Below are experts of layer 8 (counted from 0) of a mixture-of-experts language model. Rows are named router (the router's row for the expert), up (a neuron's input weights, with its number) and show model dimensions 0-127. Each number is 128 + 24 x the weight over its row's rms, rounded and kept within 0 to 255. Numbers have three digits each.
Before each expert's rows: "gets" lists some tokens that make up at least twice as much of what it gets as of all text; "mostly gets" lists some tokens that are sent to it at least half of the time. This comes from a sample of Wikipedia text that the model never trained on. Tokens count by the router's weight.

# expert 23
gets: "a", "e", "o", "i", "s", "y"
mostly gets: " Steve", " Catherine", " Morgan", " Miller", " Gary", " Alexander"
router:096115183084118143088108150120148168095141118113104131119127116130141121116123173115103105088118138148153119142148116151150154100115078174111157089137094095171165124104124099141138105139116152143129123138098133136153117151115102136142154113151133109099149122109099116122121111137096106083119118099126132138159125087109084116143073135153155091143168124113173105129097091105104092114147
up2:163134170074100117139123108092157105101169120118192121107133164119137084153151157110142095183133124149167148131121113136131161169086159140150145119137097147118114162096108142147129116139136118122133144155107142091122117151093092169139127141116113128139136126132145131148153125119177079129101098151118182138128132114099108167140112124104134123085155146155155088126130131099130107141126
up3:122117140122095127138148184149103146128112128143176129166143149191181114108187141106106139145102117109137128121142058135123103130116170126142144119140122135072145116126097097129141128130110190127145113125130149127157103099118100116099185143119153128121130160149097157156134123117128152131120093145110135120106135126149106139164103146139098078123130156141093113102121163146123087117143
up4:134079186134135099141134154143175133131103150137122082126092142091120129134151148126103104112146126098154117169111096138119141149118134146175111129103155125169131111112158118127139140200149132127095139115148115107076130110130141118126143067137145132151133140144163150101116122169139130096138140164125132125156130134124091113150172130110154128116167078112177118089128082142151128106117
up5:139098162106168146113135095131125132116078121104081164094098103128136166145092110143153158124143155141141140123149118140141113093127109110169135139144168119135151145118105094108139158106137111135132101150110186137120143122150120129138104156148131145084113101160094139133112100172120136110102116123100164173156149140118094156120144121119076122143119154124147109163106097074078133092153
up6:162151118120121135119143160121109127101164107129130103138127108119057135169161135116141099086109086151151110103088170124114135144147157125158150151138146136143088136161125102128134119127128143132139121140082161157128128131121127146126195125156186125103173104141079124129105135117127122120160142133143126151143070147104126076165133123177136093115150151134153117159125157129138084138123
up7:099085155101137143122111150132123170108163139081157140073114127117166096131127159099110125100061161118127140140156159116140107130138131155116170107127117161130070133116124134108117102134145128131107144142111129112131148155118126132134137091151111132117122118142092134151079095155136161118137157127122103132140156155152122081125119168119123137165143077124188181102109107146157121095125
up8:136087132129174127082083143123126127112102114145088161099133101119134089123141165133105120141127168182111093149155119135105191158131120105096142121135133127111150119124146108127168111138160119100130117153125129186139139115149125098125130100109151127097104139123108172144137173076123140151129139105124142161188115101077133092116129130147139126117150118153161122134156112127100106178121
up9:098122132171137127090121124120126145056147112150082147099110129112184176132113144135154053119129088118138119111141105111168102131128148172150122148132121144128121157133118106093182128157064157120104144137132124138155111135127117138129145157146146128160158136123116124106143109140121127104132177159139115157129166117131111107104127109107139131161080136083141145142117118156083122119121
up10:128122083157132135116140112195143162109114110135180182120147078096138108154148132156130116110100146125150105099096128096060148153140108150162120106143169135167134124131097133185136088128098121145108138165110115158150140129081137123162128092174138144121126097157093123125125124123135138159162124144125108122127091103125140127142107154117163133111126123111090115107137110119131141104098
up11:112136167119135134143119115079155126088171102138124123139127137107168099178122137087133134138151120133131142146104137162184167148178113099083121134102093149185112126151127090122130177105132120108158089107118144114152108120146124095133108123135128121121150121170102124111117141092141139144145154139108189152100129123186113135119127152096120095125108173159140139116098117099134137143147
up12:139117165144103149132090164177113125057110127176083092126105120149105137130143126078137123105122122116143107142127105116158110124119132169150126087095130105103125135127111138161108110149136170175103125185092127139153081146122113139145090112148119177117164142134103133133140127123121173154133090155134118126127100113133143137142176129171100098156140130129117146138115118107129146147085
up13:100098123166119169119095119120131143164174137125110111133133101144115100124109176166166135069103109162154172134119149120133148103188148117135145157115130115142137203100129137113178122094097129111131100116151125130125136117126156115152135088107090123115135136112131146120110091110081088089129139106094137129137143144142122076104153145120132140119104134186119154144145125135138141124146
up14:102072151066164084143118113122116128101108128117126088074134112153132135137130139112111121119129112144073161115121123130084155094131131163117166085073080131139135147155111125097148112132089143126130148182136111130149172114181108079139152157137132124142140145116121111130111138097138111136158101087152096132121106146116112100104086150132163119132152127123157117118133113116119147110137
up15:105117136109139126146103128191128108121161117138115123158111128108137141093131088101155114101123129107153126142127145157167163123101115135135146144140157086141109086105131150112106178139144125139101148152142132088098101137100082151132137112119155124132131135120132138119135145133097117077119151150098055133084138109081148135131124140088118105141153145097161127135089119149048105126159
up16:105100125144129128122103143152154125144115154101096111140185137115134152075128159114098123096137180156136141120132077154152136111128124154097091143101095117134149117136101101114135170140151163093125138134082137130116140143152120130124139120125164121150087124146114147151126127145104172128093159109103139150084127129137185112127108074138072176128131135090105090146119093138153151137142
up17:102136128151132129162122135143134120084102122113099143106124110094077143089100126140131113101178073145134153126118197132180114131144118154104130080156131064133109127165175106134127127100115112129096113130148127131146165118158106091137153124114189123144125160145087132176104133163084123098133120114153150134144136146152119153136147112148101130115127144144123121137151112103144117116157
up18:107128126096087142153112164101165139112129110133126095113145140158170161091120158154083137114136176152127119132102114110106131099144108123109162141143141113146142083105106134130154126155121093112150105140111156129130068147141110138104132131154090124124125135130056160126116117123087121144174157118122146147132162126129107115142106125145120134114153117132051117198126122139116093162142
up19:122136131150104128173128111132104131126102134095130115104139155089117173121108121144173127150094123125147152157134155116132143095119145141109126113107130143123130132115128127130126157116096160011133143123119137131137132094099133156128117123116147255125101136138151185128122130117120110127097115128096134115098117153119119124151120152111147137101128137141095104139129118148121101136128
up20:128177141085105124091127103156162163145168118110128128112130092132077139119126123141100186103110129117114148132146132080136101142161133099084133126132102103147126124129116144119150103118053140135138150148132140119085126132135119147138160136139105148095178147128154095137101110101141102079111127162131107106128106131106106142111106159109094150113114128170150138123174088123179125119106
up21:099107117117112171112102142127164131119176121123108145111119122138111119104129125111155113147116151119127144128159110164114178117172138135146125144080118137137172150163081138148090093140111158094147131167083100132091109109121103151109120102097150119120167138072126155118127131108150144142121145168134142121176149165122160085123187151112120120099109128131090120157105113119129148089156
up22:132098183125084124106112116127098113166126154149124098107166151101148143135106151116105137109117132141142100137120083163112135103088124187113119118121139156142097149111107140140147081112098119146103137143110131115098161136153104129127148111193083132101189167132122156140120151127103095129109106126127148133137109073136106162138135120133135131072104099138138117130145104132088150171139
up23:130122107121107087092085070123189148161142126129115110130127115064101151119119105122105139114144121140114130109137144152110135137113101125085200145125112104188136121118112138102118146122114109139132156121145122138142126117117147167126153088150111138147145112106097124131169085154162096093173152113129116130148127120137142137092157102166158134154148126126149102172145105104103106130088
up24:140107126129106110115135110089141135057127100127105118145170130146080115127083109093122122122104097136134149128172112137131082115167098135115128090174137122171131116124105161090162098163133136114099143102099116103074160154097115138148123115141131126134129155153108132125150146083088129111142139104147108130121108093128134129164119133174120076174113127149097136167120119151125119098126
up25:125143168133139096084108110112102162165127107116102119147120127091169112142144107102135126115125152135135121169142087128142150136087171144104115132144163118150118126131110086156162125107135118142074082136103129139160100162135137118138129121111150139109102145103146060134122128120156120104130109179153164064126134132113100198096145127152152102120120101119135144106125151151102141099120
up26:078161134132127126136087170142142055115128140124145151103106125162089147154124126165122115134159162145144101105144129133164113141131094094125150119119122113142141118145143122118122142077139137120128129092096137134151126133101142153115088092103146106153122135065152122118069117123133102126142103114146133147094142132176143099153125110182119104133163158145111154103141078109149128110174
up27:107116151115100124093123104120178154142110128113102147129123155139096112173139147134130126106136152133087103157156142165123112088149128144090112155113111115151122157067106170124140130167145157140112155129129117198135130146120130111138142128146121146131119154129167087145123120113087162122163141147116128150109153164133154116113129111140141184125125122088164091121068121112127103067129
up28:127100121103091130157176151139121133138150097139105161108124106149118130133148152103113130099139094107118119158128100119137153132138073139130158121108124173129111146117124089081166116116097132119150095095179151127142202137142125116095148132165129129116149120108164091119106117129157108096115148128125103107081160135103160176105117136086137122126165162132112125148124103090172124161132
up29:107154144133108117136095123100127183118091162125134107114140144110089114136114098125152117150091113146101120153141158151150168107106106126126206120131127181109118122093103107127181138147177146135110163181124149120133127125150150137106149139117110125111164120126074157151107103167144167126110127137120120147111110139109143123150079142123110136190113149129148113122155105105128144134084
up30:135140152103120125137122102075149112156137125124111102121143107148162154138123151151112139121139103137129132114114154178128141109106125137139131137099106145156178141084075116117126141109074130140153114116118128138143131144069107082137200127142152140103124133154123115115156167103109135101150128117112147169138125090147084113122107171164142149119151101124210146099133101117097122113129
up31:115118177126088069100168133117113139108154188168149143119137084102106144111155157184130112120139112142136122125129120120151099095135132142103138124122140099165160111108131169114177130165110142119131084121108163150195134136135094161137139179121156119112105119144117111164134137128138129101101115130116158100110114153145109134097158154161102148156160125116137101140163119135143110119126
up32:161131114155139105105158141180129116126112104119139123108089140114150147106136129109170105132120139124140140175128175138142160132123109164135117123121097141104122168109148142144165077079124139140164123114102136121110129110126131109070129126133095129149156141123163130108112129073138116103141112144132155171146138133103138193128164146134132149091141113177116100124113126204077116130142
up33:105129171133104132136131088062167165122106148134107110189140116128109123110133145121135135116132101109139177152093152125150108141127166146133121174159131118155115115106135118119145120081117161135118107175121106126123095174147113124126119110165094137110153164127128142102154099109095129115147142152121139207130155146107095096119122149104163125104112134144171132123084136139136132081130
up34:124139109132156125136138096167131156149095149117140120108149084124074171138140148148133138110132155120119128148145130138132116138076112154107118118148098174153156152115138144110128151150131108106120095143147162133117103144131100154080152121205108124154172158122097104169098120145105098136119153111106148130137134137102096108136138182103117090116135109120157140163101095187166121139134
up35:134103160147145126128125140120100102094174135110131121123131072119127105165126139120128135143157119167131125135126177132112134140116126129132139125100121128146152140185153140117143131121138105110129146122135110078122126121119161168134140135119136255118096143150108145167142138125161139141142124128142164194115133141162124134152142156103124140130139127093123127119132134133128132106129
up36:121122121109133117122135108111126158151122152122134137165111143117171090158149153166147104146101128157161150163058139147126127151112082157163105139144091121141160120096157161143118081108114121107142119122123124168120128104139135117169122135100168133118118085127098094135161112084076100140103153141113130093129148105093126076145100110097135136108117108141164153092136103160136116103124

# expert 29
gets: "s", "\"", ")", "es", " team", "ers"
mostly gets: " programs", " products", " cars", " program", " books", " organizations"
router:119098164098137100124090120112113175096096100129113158121110104116124096102137164087144121127116166150113144106145133156134191122106107122108155073113143110164185103108147078123150141137113160079092165155150124149165117092130096116134142142122146111108121144101150107095116115079143135132141156113127120132148103132118110112118154128149131105142101134094185102105111118103134115124142
up2:103115168159126092121156155154111130116099113104147165120152116138118152151125111119135172166134133123138115102114187133141180154135139117157125084165075120127112146114156126166091169165176100125112157164132151152097135099110103143122143163112133138108131125123167132094122133140121152087144165155077133137127159085124127158089150136131149161099128114137131107101097121127103110108130
up3:140108113099100087097143160156126127162149120115088138115148121121142120159147106101102116193117105129082127132144156134131136138132153178117137120177116137143127150094158099157108149131119070126093154131165143154139110096138139125122121177126108122172164129096134119091129103117129114112127145106127140152127100113119166130137167175130088153123083094169162153156141153123123121164146
up4:127118132114163152128123082106150153089112146157113108155141188125162091116134123090114126133130160142111087122188113171099121119139096136124137136107093103132156126151101150131140114131130152155091134101085125181137135143114134134180097134188097137091134139148129143134156137104142132070157118140094168127143134117142112112146128124139100110125112088128155166126156117108132090146162
up5:096116109132135103117061137128146167144125128109124136155103143068140116096121081087122130149095129144155104115158112117111157144127118146055144111158142106139154128137115142123184123154124142124092144128114146117073115107095156113105142159142106128115137153111114178119111155114143147146165179133128132138116115122123110108141096138109143121148074127119111115093136154155080144091102
up6:107115106133113104113066104105144140171089072111079140125169159169119079108131145150118122124119157163147139113131135116132178107070111141112164152122134141162131109091134146129140148118128155094116164131096140149142141066116136138147137165148107128110095120122135141103141161115159104124106156151116141104134121101124162142121141146134145163121110130140115150123168090151089124123082
up7:162163107116141138115144137104111092128127116093140140121149128095103118125130148162104146136121187175114163135134092147144146166121118133097139140102097123127112115129149114138108110095107091158153128111141146146119085138165116115142091079116132126149153088109164165157100146122119117061106133140124100178156129114135078117116124103098141170115112124073166108121142114090132141100113
up8:110115123112119129137138108100133136158125133124159148125112145155100164128109124142128120123111124109096098113125131128173113160161115133167124133103156144162142103120113136097101148157094147110115153177118133149124176116162137120090143162141046116126156158134105162126165103159159168137133103076179113122107147118142125116151106146120132133138109129139147135182156171099160081113095
up9:101155153153143093132120153140110134132133107120096119088100162179097121176158169100166159113122145118140137128127121104101123085123118135116148145097111102153141154167124091106135110099180103131136160146137128103168123119097106142155078136139150131108110170130134078088085131110117149155131125148106150109122119142133137122126123117163139122122122101131175160108108126065115181137121
up10:079143154104107111144102099129127118128142137139180169155146125103137110172113148131148148132153142131124105120123168134179193116121132113095116168161124114150139130131115098112120154092129130109136169134150086114173197124158105116111166158098101136130151127113146146158093095097122131140130123109136142131155144145120156140100173157175135113111100100083147148128151146160123130129121
up11:146123156080169076105121098077132146124091094096112117132153136083113123155162177122119132138166112133165088150172137160137162103121126146100121140148124142105108125125121146140117133100122133113142145143129127125113128093077148130114138108143141128134168131180159175139135164114133134139131135106122121125124102100221153122109155142162152108165126142127126130127108164142141107132103
up12:128134145135131093153128116111115150142090109183120129094146146128101122124134103111150144141136152134094095151094118109139168142119095110150121150118106144167171145146102131088154135155172110153110089123140107127142129150157144158128177096161126146153133152133093140160105099144137068154141140116109118132149124154161117148190150148099086142086156137126113126071138111156103126159140
up13:112105145102130095121134117124118107113148136128155184126114132137145141115147120132138092164103128202209193122112121118077130134079090153122141131131146131095101112144140096172113116128145102119121153162093120146103132106116178159146142138124117133130100145157134127121117151150134136157099138087126097104127167159176138107155120139157145108134142152102145162138130110112114121146107
up14:122102127142133115162162134133095151140124123091130112135092151121094065128118111130138111128162127122071173158102129140130119111110171158137131159161122136097116095110128128104149116127084102070099126157105102121115103128114151169083119082137125205111154099129094151152137113137115118154135146148170156147086119124137140114126146158150112119140108118095125163137123111121147095106124
up15:118143111090151109106106122131130186123130134129137149129167108172123120150131147131100141075152147098136134066133134123153142130136089116130129111181128088154146168190137129095141169132075135106108117119145106132149131114159164149108117143091110127136096126119122129133113125166123149114119118109187123181149109143133131155164107082151123139148086136143154124098135101162128127152154
up16:128090134100135126135145141114151134132109103101147181149127118134118125122094111112138130146117113166139146115104132105176140080154146152089113146101132099138117111093153162112149101170075112136101137111105124134139125138136103087135140134155149132175111114123133165134121138128077180129104089135055114148143102122089164124125133124182126144111141187150131162140126123169132140153109
up17:186135110125144101142120138111111132107126079107132139106139115168119146092155141128195141125143128107118160119160151094121187128176162140099108142138161131190155133161074124146126137117078095104120106110098144130144134116132127129116089132154154122133162124103135144160132127102099136083110136126102110116149089107102134156120151163122109098178164131137145114157111123134109110120140
up18:113115143116129126127162131136132152144130108102125154143161123186156134122163092117094106141148164110140135102134123157088156089100143109145159118047144156137166112087155105150116127131152122093152114092145178092124137100141102132157128139140119130100133146103148114102102135165139146131104130130120131173141153129138154077131114125114132067162106110093087107123155115152112128133097
up19:100138112095133175162111125139086182156110153122162151142120086170109160139171130077169128154150129108099096131134163098140127112097106169123110076140141109147112123111110123125131116110093150131134156091141132144148149160130138103130174165171134126112148105144137100119097125130105074128115154110111135160146119135100092132112118118124119142080098127116170136143117105163109113144103
up20:093105127151135091125126104110193105138125103118098165117120166159118101119092116110145085095123097169120166180113127099122145177119155140099124100099158143164137100133171109106136126128110133088133126118140116118145115110129131175103178171154161121119111122072169120127147146125128136122104122115159123132149131142130118107097122111090108094085090112130146150136104105128118124121092
up21:110142187079113124152152118112079141145132128148094138118175146168164142140174127142150153135148110099119124144146096119103127084111121126147156129113110134121097141081183077147130103124140159121112128176153117191124129113102135126120138177087120139144133113095115145120135162074126119099142098117129154122123111118148094099120145137158136131156124141128141121107120175141100090143137
up22:132130141108098159124130143134143126110120204119134112120091156138130095143137163087146136107127130116107080117100126139134129155105113122104152142136114104160141125139112125128146181168136162106103168110124157141185112124151122138079129154146136119162135105130121096133127107096126152155137121141111175160115068159081165126126110190159118117120115135091085113118115154129093110104123
up23:085116105105121124152121131149132137149099121125137126145110157112177123131180153119097151095075097134117127164127084114141186121120151174163135119128126157122165103121135136138114146167108138125181165092108142127090163119118102152128162165100137127134138140107099149120117095115121151132146149136101118154120136128141130132136160112145112057113131191085116098114136114160138117162128
up24:103084144086110117142122089137142129149119126119141153094092113128141093130125153112132137174134107148154078130099119130142145181148099138149087124081150163145130109168153135149121134109102168131108155158157142115141146096159120147044133149090153123128100142115115127107143118113178125139115152103156127165155125116079123131106086144108132100127108131133105151094139156098128117133151
up25:099093138151152144137158166131122165099119146160159129136100152134176096091124142118084130096135149089159101125113124143114120102174135137122140156121159132169123103105126111138128150179143141115118154161112088103108144111117099165127162175118112135148157099134152087123098138098131117121090141144138179126147144133100115140101087144181126122113078117153109087134138146125135163110138
up26:087119126130134132128142098106123180091128121108096143158116096099110136084112116123109125152099115106112125135109105137125110136162144094070158133142114130143132084107138066145134145147155154122115180145141145125109158119101139091114135150140139139094105147128127113126178167065204134092123140144150105118143152134166139113162121149143140124157113100131107131111115148151148122124176
up27:094130153122152124142100116091130117112082131086144138148121125174125146077135144115117145102128130146111124135129156092124141142085120145130137137134158168125087128128121135107120187138124133128130075123132101177168123109133115147121167116116176139130126112144090112100203109123154131153126133119127140120176136168153121091116118160133165088132079110140100096076138155136148148122119
up28:124120165123106172098121091117098195118105144108096109094129160111109142144129121155104124099127155174115146122134168111149136130147126144103093119110119124110156108125147143101136144080115097137141104170138146118119107127143144102144167180110113140159146149154126146119145065086122110106150129114104113098104136141093118103092116073133133118134128164105165133131149079139162112159103
up29:151138143135141137122113118184089167148122107112170123124116106103109111148151145125122120135156119091109136106134102097185147137128139110150100079172105133136148152116144143129168129103120128112140081116127146125152122148131166123142167182131136123178168097131180149149097117071130109126147157108146153159111148074132124114132155139133110090144103105133157103101146107148123095128092
up30:150155120137081098158118146088150146155117165128064153160142164117116113103137118110111103135108119086166165146118132121101128105151148091117174148153100154155113144152132121115105160118083095123093130112150118117144113115154117140145152150156117150144113094150164121119163139111132119120170104101150120108169126120114128101185098121118107118180105147123101142116132109081134107090139
up31:085093127126143135124130140131151164127105118107116155089163191161132159118203131095101138112098162170150103134132120152170129139139112101136140137051164137097109139112121152095100099119139163089132112115128132152130139107150117106156158163137132131139082102120159166152134141130128092114122149146142093161146133145101120138097130126122168137119134107107096117111151139138102116137106
up32:109115097144141162159147143120152123106128107160094144129100089148136113136112113102115117108094133121133118137141136135119116116116080117130126099109143182096113128129144130157152124154136118101091136132110117183115171141099096104127102145088124123096108149138148115126166117067118135206139114073120124150168118088099137112132137120108111091128122097147148133175135089146112097171155
up33:110102127119147108106106101130092147117122101184125086116132116124116154118122106101121156161138137148145199105094151171126135156161131202167146140097128132126091086131139076105128138141103141120098090108127149166116163122124139143134159125079116132067124182122144142117122110115129120126164115148090119116106109152153126132107114133115115130097109103119133131147121144110134096154097
up34:119097110138121137133118138106126174163115091136153102140141102140094146136119146179155108144122105115082090134116128138158120090145141159153111120074127154131130125147163108102096101123107100130077150108105116183155117160142153128117118118118110123119124149109135112137088140125095133087177104085150115102156141129121134162146161145161146135104133161140147149119078071087146158134135
up35:102110139120189143099113162083123097115081108129146125168140136132123150129158129167208157091092114142114146142153128171158121110106092101156134138141160109124115066120118112134117145119119196138094126127108142160135103115128133089161145102152120124129139133109148083150120100131138146122172166112123172133129124110145122132138153143131115148145128156103132119116132112116157128122175
up36:126160125113118089173091107125098132114104121174181107163126109138128145134123119112120147072114080133105148148105136170171117131144084107131129116104172112138149125102149139169107084118102122143099150115129156144113140118075109161116138141135114140140124097097140191070163160156150135129120127140125111139169140101138113121129153130140129127124162079094132113113110152160146124127109

# expert 8
gets: " he", " which", " it", " He", " It", " who"
mostly gets: " they", " They", " who", " he", " It", "which"
router:147129131089129103124097088112142180107155122095106155126098112119111109119102149112125083141183145138132125125121110127129170170129130146083166116105093105144176156133159100155158143122115118091155162161154134082172137137126119168133139132107141114133120143105098177094133166143137122111118108129120086135149100133132118135118143147154172098151135137131165141093079109097114133108102
up2:132139120131100131121112106151108127104145112116134117128130090102105108079066132146162128138118110158092124106109141125112163144142118125078154092114118127125144138100117134128129156116112186126139147118135135104135140147127078156139076097150095124144168085141079092144181096116118125144205136098132120165140120123103141137101102137154128123140152164129140120133103120112156138178092
up3:117114123143186171099107127123124144089121143114115151126099133165093077136112135133158132130155144106132097148120145145126136148089149109121109157106128057134102152133124114094132168157176132093168146119143089095149124151115139112100125148146127128112140093130122138116085140077167109137160098157151107123156108119078121112111083119158138138145125114188151118154122104121105140132122
up4:120103107143160142114108169130094132101105116133112137143172140127161125102073136130172166101128144136128133126140173132113145096121091139169137099130128132112124096086122157139149152122126171128128123114121123142105140101120083125129149135136107116064140118134166087155171092118128148150150158113127162110167117079136111164096183153149088136146110128085142122126115131116168108126166
up5:123096122114061101085141138154115135104117171162097148150142133179099154183131119101126116159193145138119120125144147152123120129152137133085135174114129124098143117112141165104126189113125110143124149146099123128173168116112141110185095127124137151123113120118135107152110115125137079110129156073155113135109088131118128165101144137136106114084148144121127117127133132127132142164128
up6:165149123149121129184138114115171130107088156132103109125184128116075119144123116140121154105116124121170114115128157166128121128150113131116100118163149098162140116109134141147146142150105109121148107116110156100104092097106134109166153117115089123162160145141141126100127142142173133144115081132144121166071106118138119112128203153117115164116156097093167115113100107131140095107130
up7:076122142109126120189124093108125082121119140135106127102095146106147135118131119131124110128187139141127080157116130172146147120127132116171123113141140115111140169150131159195123154144136147111107127138119100108098171193103115107150130106141163126120150131127167180143155155130135140090142107095103140148137093113110125107117113121163128125135103105151097154110106085103162124113158
up8:106116107074119133141135114129180136126092139135168132116112122129115151119133204121073135185146159116139189111116121104148109156122108133096144139122168140104115175113147115119102103147156126133151135158133146119136133151128105151165155189135076135168121096132095105149129152130128097146140141129116114140110123145112128095125191110142127133126106146104144149116102125112126092095106
up9:135120111102084137094151140118146138127117086145146158139123146101095128087166109149087146107099120120095175152144111157171118138132154153091164163161093129096118099087097147160139123074113161116141171143159102151166103141100097133102165153144134131121101117141155122145108170129140133140092095108153095143110138125137150134123134111110094142108156152149114099110130103132113091125145
up10:172142140110141155115170166191121157152138137122067112113133098125160140108102146110153115088113153149157119105116153120124159120118125149136140133122121122136119134104174128139137121127122133120134133192124133182162111193150133159126110103088141120123131074118129129122126112141153110084121091124122095113145127116172133105139145129088115136117150083098117146172102133110133071151122
up11:142131114129091100077129072098159197113101085122093158128122143114116124128149174161139112134139128128146114126138118128117158095114148102129127178146136124206147118122158099132146125134139136116122153147128109212159117110123152125138145154155111139097131151120100119092128159092147109117138125122114137140149149110127151096123084124172159166117151149116141117101135115110115147138117
up12:139143086153113119114156120123138172090132138157151068110141110121128110133141159122117129144134107158151123132179128154100110138081131121160171120100134145129165110101150090160134099123138149100139096105137106090122095093112094128096139171116143130122129160133128173097131132157132119091113095086136085098125165119084083149114145121156140113113124137126137148139130074167129161100122
up13:143096100102167174085113128117099159124116120142110139140145095146111088107119133176131159106114157190098101126092110149148146099142125140099146122131094117128157114138167114176122173146102121133125119123164102129132137184082130110181117134143138123146153124132132108103137155138142173139131122120143119135151203155127110112106158098121118138112118155130145117140067116119116135129104
up14:123146155125111156156134109171133139116138142084147063106100132127138129149123089082119111145153143096133137115116150110140111172144135112132129136094101151093132132115137170115086107092119103115136117139134127112150199136130119129089097141076148116156145090127102161131069148143080129163132072110115107120106102106127122128114128141127113115162134148130135167173098133118127163103107
up15:116091106132124142125128129111127123114139088104146155130086074136120126132109091123152149137090124164125153172114152126155135155151101113163122170107118131112109094145143122105114131118098102120130168123106078170130103163116139111143129127111123123107112112165146120136112141132086106134105150162138116164140152117134159181179099164114157089138140188086170116124119116122102100086098
up16:129148118134121135128099162165142130153139124153141112162059102138146140131117124145134125138156083116103157133135104106109162097172139145112095132140144153096130160125130113063126133124095133165139170113145147148143094087139088097124123138087129152110094084105129130149111217137150163148155098168123134153138126108119118097121128156114137151114077128111129133155112127130147114131120
up17:100103123108112116150144074095174154132166073136141125096123146117095140165150139146147128143146153126142121080125153092102163132117131110130153112134096106115140140087172109136139154109123098158135129153134105116161120118089141115128173143112111138120115166124141152119135150127134092104109146106139123144134109187124145173114078109141164111143143154173116138129092100086117178149150
up18:081131148134117127128113115116132102147128150106136120136119125135101129126129151144115131125126120103133120125115095129136163117117138150123123113124121131149153072085125115157119124090118134040121102119096127124121124121138131117093124120150129249087114102138088122119098092112151133124101119128118126145113192134143134133199127139133119126124079119153130097140116099115080111116137
up19:131157166113109116152137136096159137157112170142130125126174082166110174114129095153171174095107150123136109140125172095133139148142157136135132151122095079122166119126122157123093139163162128127111081118092147136101148127138155133107126118134110122056151108118117151120139132148139137127130126097137076090143166132104107094106150156143143140091113108077113129103135109135126117103140
up20:110125120121161162106131127150133149079128154097097169108091094123128148146126121164168133113137164121096151157129074147130102198146119113123139162106170143106139172110137121156079152083148146141118101151113149082123124099113165165127149130111157129136099118127147160113112129176161120124124107090078136146120116134144125130123152112121094106140121136139134137118100122098099141088152
up21:119130137147118111118109110108147146100095142089146110136153134087113123113142099143114092105121132139103152111150145116130158146147185127204165106113134104162133146149120106155156104163116154126148134153143162130103138115087163148138117091125119131122146134127114122139134154156128113124165140146125123143113123131149118079087121098059169132216142161128125132110103094132161109139125
up22:129136128122129152150130141118141163112117162121109057157097141108135163081101149114119127135091082124141130107108135156144106150159115101121130118078173097072085126148118155161115135123118132138131124128125143146162127094101151151172130102111139146140127126142114107099141142114112158151093117118143101145133139126118105199155101123151138132141151089089118179119105161076132160123128
up23:108096102111140121085096091150149173121147117106141101173147159127142127135118156106146141089121141143126125142112153127111115120133112151121131133123098121179154126153108127119104165036103146124044091116129119145128117139130147137110137119183114133123112154152109107126151141158129156099158174104132145076130105145119133167136155121143101139142102121100123130108092129122130132104163
up24:100089161093133113081135079119117129149126122105069125115105114127101164115184172110175114123133119124091104147149155141145154095134118124145105118130149135168187128117139154115144095161111160127142110149132123126121097107127130136117145137115130105134141131142136129152143124084089170118098109075128144192118135134148113122112136171151115155113152126173157152092095130141116142131158
up25:120110102087147093120137132137153142126123165097123106100144140107122127150114140139097177121122158107130124132153123124104092123110140143149147139134207141144159157119085073135139095089141094119117129156114167148137136153113124121168116153129142137149145127118151121086165166111134150151086103155127123117175098141177162115158123128142178127124102133134126136127129116098066075131127
up26:106106192114134112172142093142134114137037127117133155161153149113138093121138136105143113157119139115082126179106087140138143143144162137145122126160141132136128130113111119135101147128111138096145114134123125077137122132123122124101136133131139108123149116115111125122130158147100164132159136049079167151092119122137119149105078149123131116147123140138138083089106119177122133135166
up27:117128125131103104087153110115132150157137123174097113093127101089085131101129131082105118097145121166109138116124119142156137163124127136067148170112124152118160124133158114116114124152133127140120120137133128170115116152148163099179124180128121132141102104157086150123159126100149125095133132128112095143157118128107167141115128153140139144140121087077172182119135106123087083141085
up28:122140145149133135112129092120142152112154106087105118132160153149111138126121151136142130163132144122070108119134174127120170137105149069171143124110077110151159137150146099134123111114072052124127137148108109095152126130126092139121117183128102112128143134082147147149117153108152139069164147109089143142159122143146122105116153143149127120139141112137112115099137088126129097090103
up29:148108157124151131135128135159141111147130121134129157159086100137110135141141130154162160138127131113112156094090102149155120180098071131123095130114127173140113116116099160142125163128115101132105158140137145076129151109122113131088121138116139131170090088100115176123156130200161160124107154137104086160110138122153106117115103112164147137126104167165171108142106124108112108133148
up30:152111139101116179148112100135144147100120093085097165094113110144114112111139154104129087124130132080131118106143087128097130155129158100127167142111143105141152153176095110113114151099107118104124136137114094118133121115096117138118096102137104125144146124089183121133123112095135112103135130128134145138140124171143120097108178155169140158114139172151163137196130105160113147175120
up31:172103122123158115059074152116133141145089046145123138143148128122080128130115107102115113129149128115170153091139130153126133173150153130107137119134144142107157120095133105149139096122130130117119125117122116135099139129162120189133120126100105136087145187148161098126120172122111147094072139149145111126112093144172147109129136146112125138117144131105141126137092162119135107129103
up32:141121110118136179107162111115090123130150163108100101116159153155096156151129116109126129097150123140088157125139135093099150178097098117095141123124109091139113142140148119094135170150091091142102159122137139137115130122109161143166106092151144123100110068108148112138156133166116153150098132098137122111112152113143112134148078152124083087111123143145127132139140159184083119149144
up33:172126128126137109125123146149082166108117139137123140132125108193152133155107127125097136132128121111109144118092149077148163161117152119095157155140148143116147158103132126146126133143104129109106109175111133086189126144089117156140198144137173119158102136081107154126143140112139194115149145126120126130142106144137119148133115115144150133135101125133131155144109088109077123100079
up34:136139164124130104133131126151121141137135104126124171101143107132099187125098128139134116122124122125148127114081137155111152134142101123100143135135114100112116157153108157066121078127103109158130112113108099163132123104115142149091111114130125145141108135107140138169178171121168127128125172076116123192127109110079169119186114117154094130176136114137163130157122124097123127084117
up35:136144124111122144124101145163140150147089124164131108135169145153134135079130186154102167130122159113136127133108134097086132120142146163121103139096113109093108140147090162143117123118118110142147159173110112081093080139077138145082140102109144149115180143129111113126150163158142134136133121075134110182156136143115113118154152122126131124177124133127111136131178118109152158151126
up36:109148144114169109098155118143182159155107117123146115134156109123147175174153127085114102124133134114136102165150133117121121109082176125108159130084115118159129120128117118104117153164112170111172104088157152082130114134108135130120145136127129138071132127117099134115131137169114147074136115134121148154131152113115136095119126194094141113165169107168118121154105160136121117146138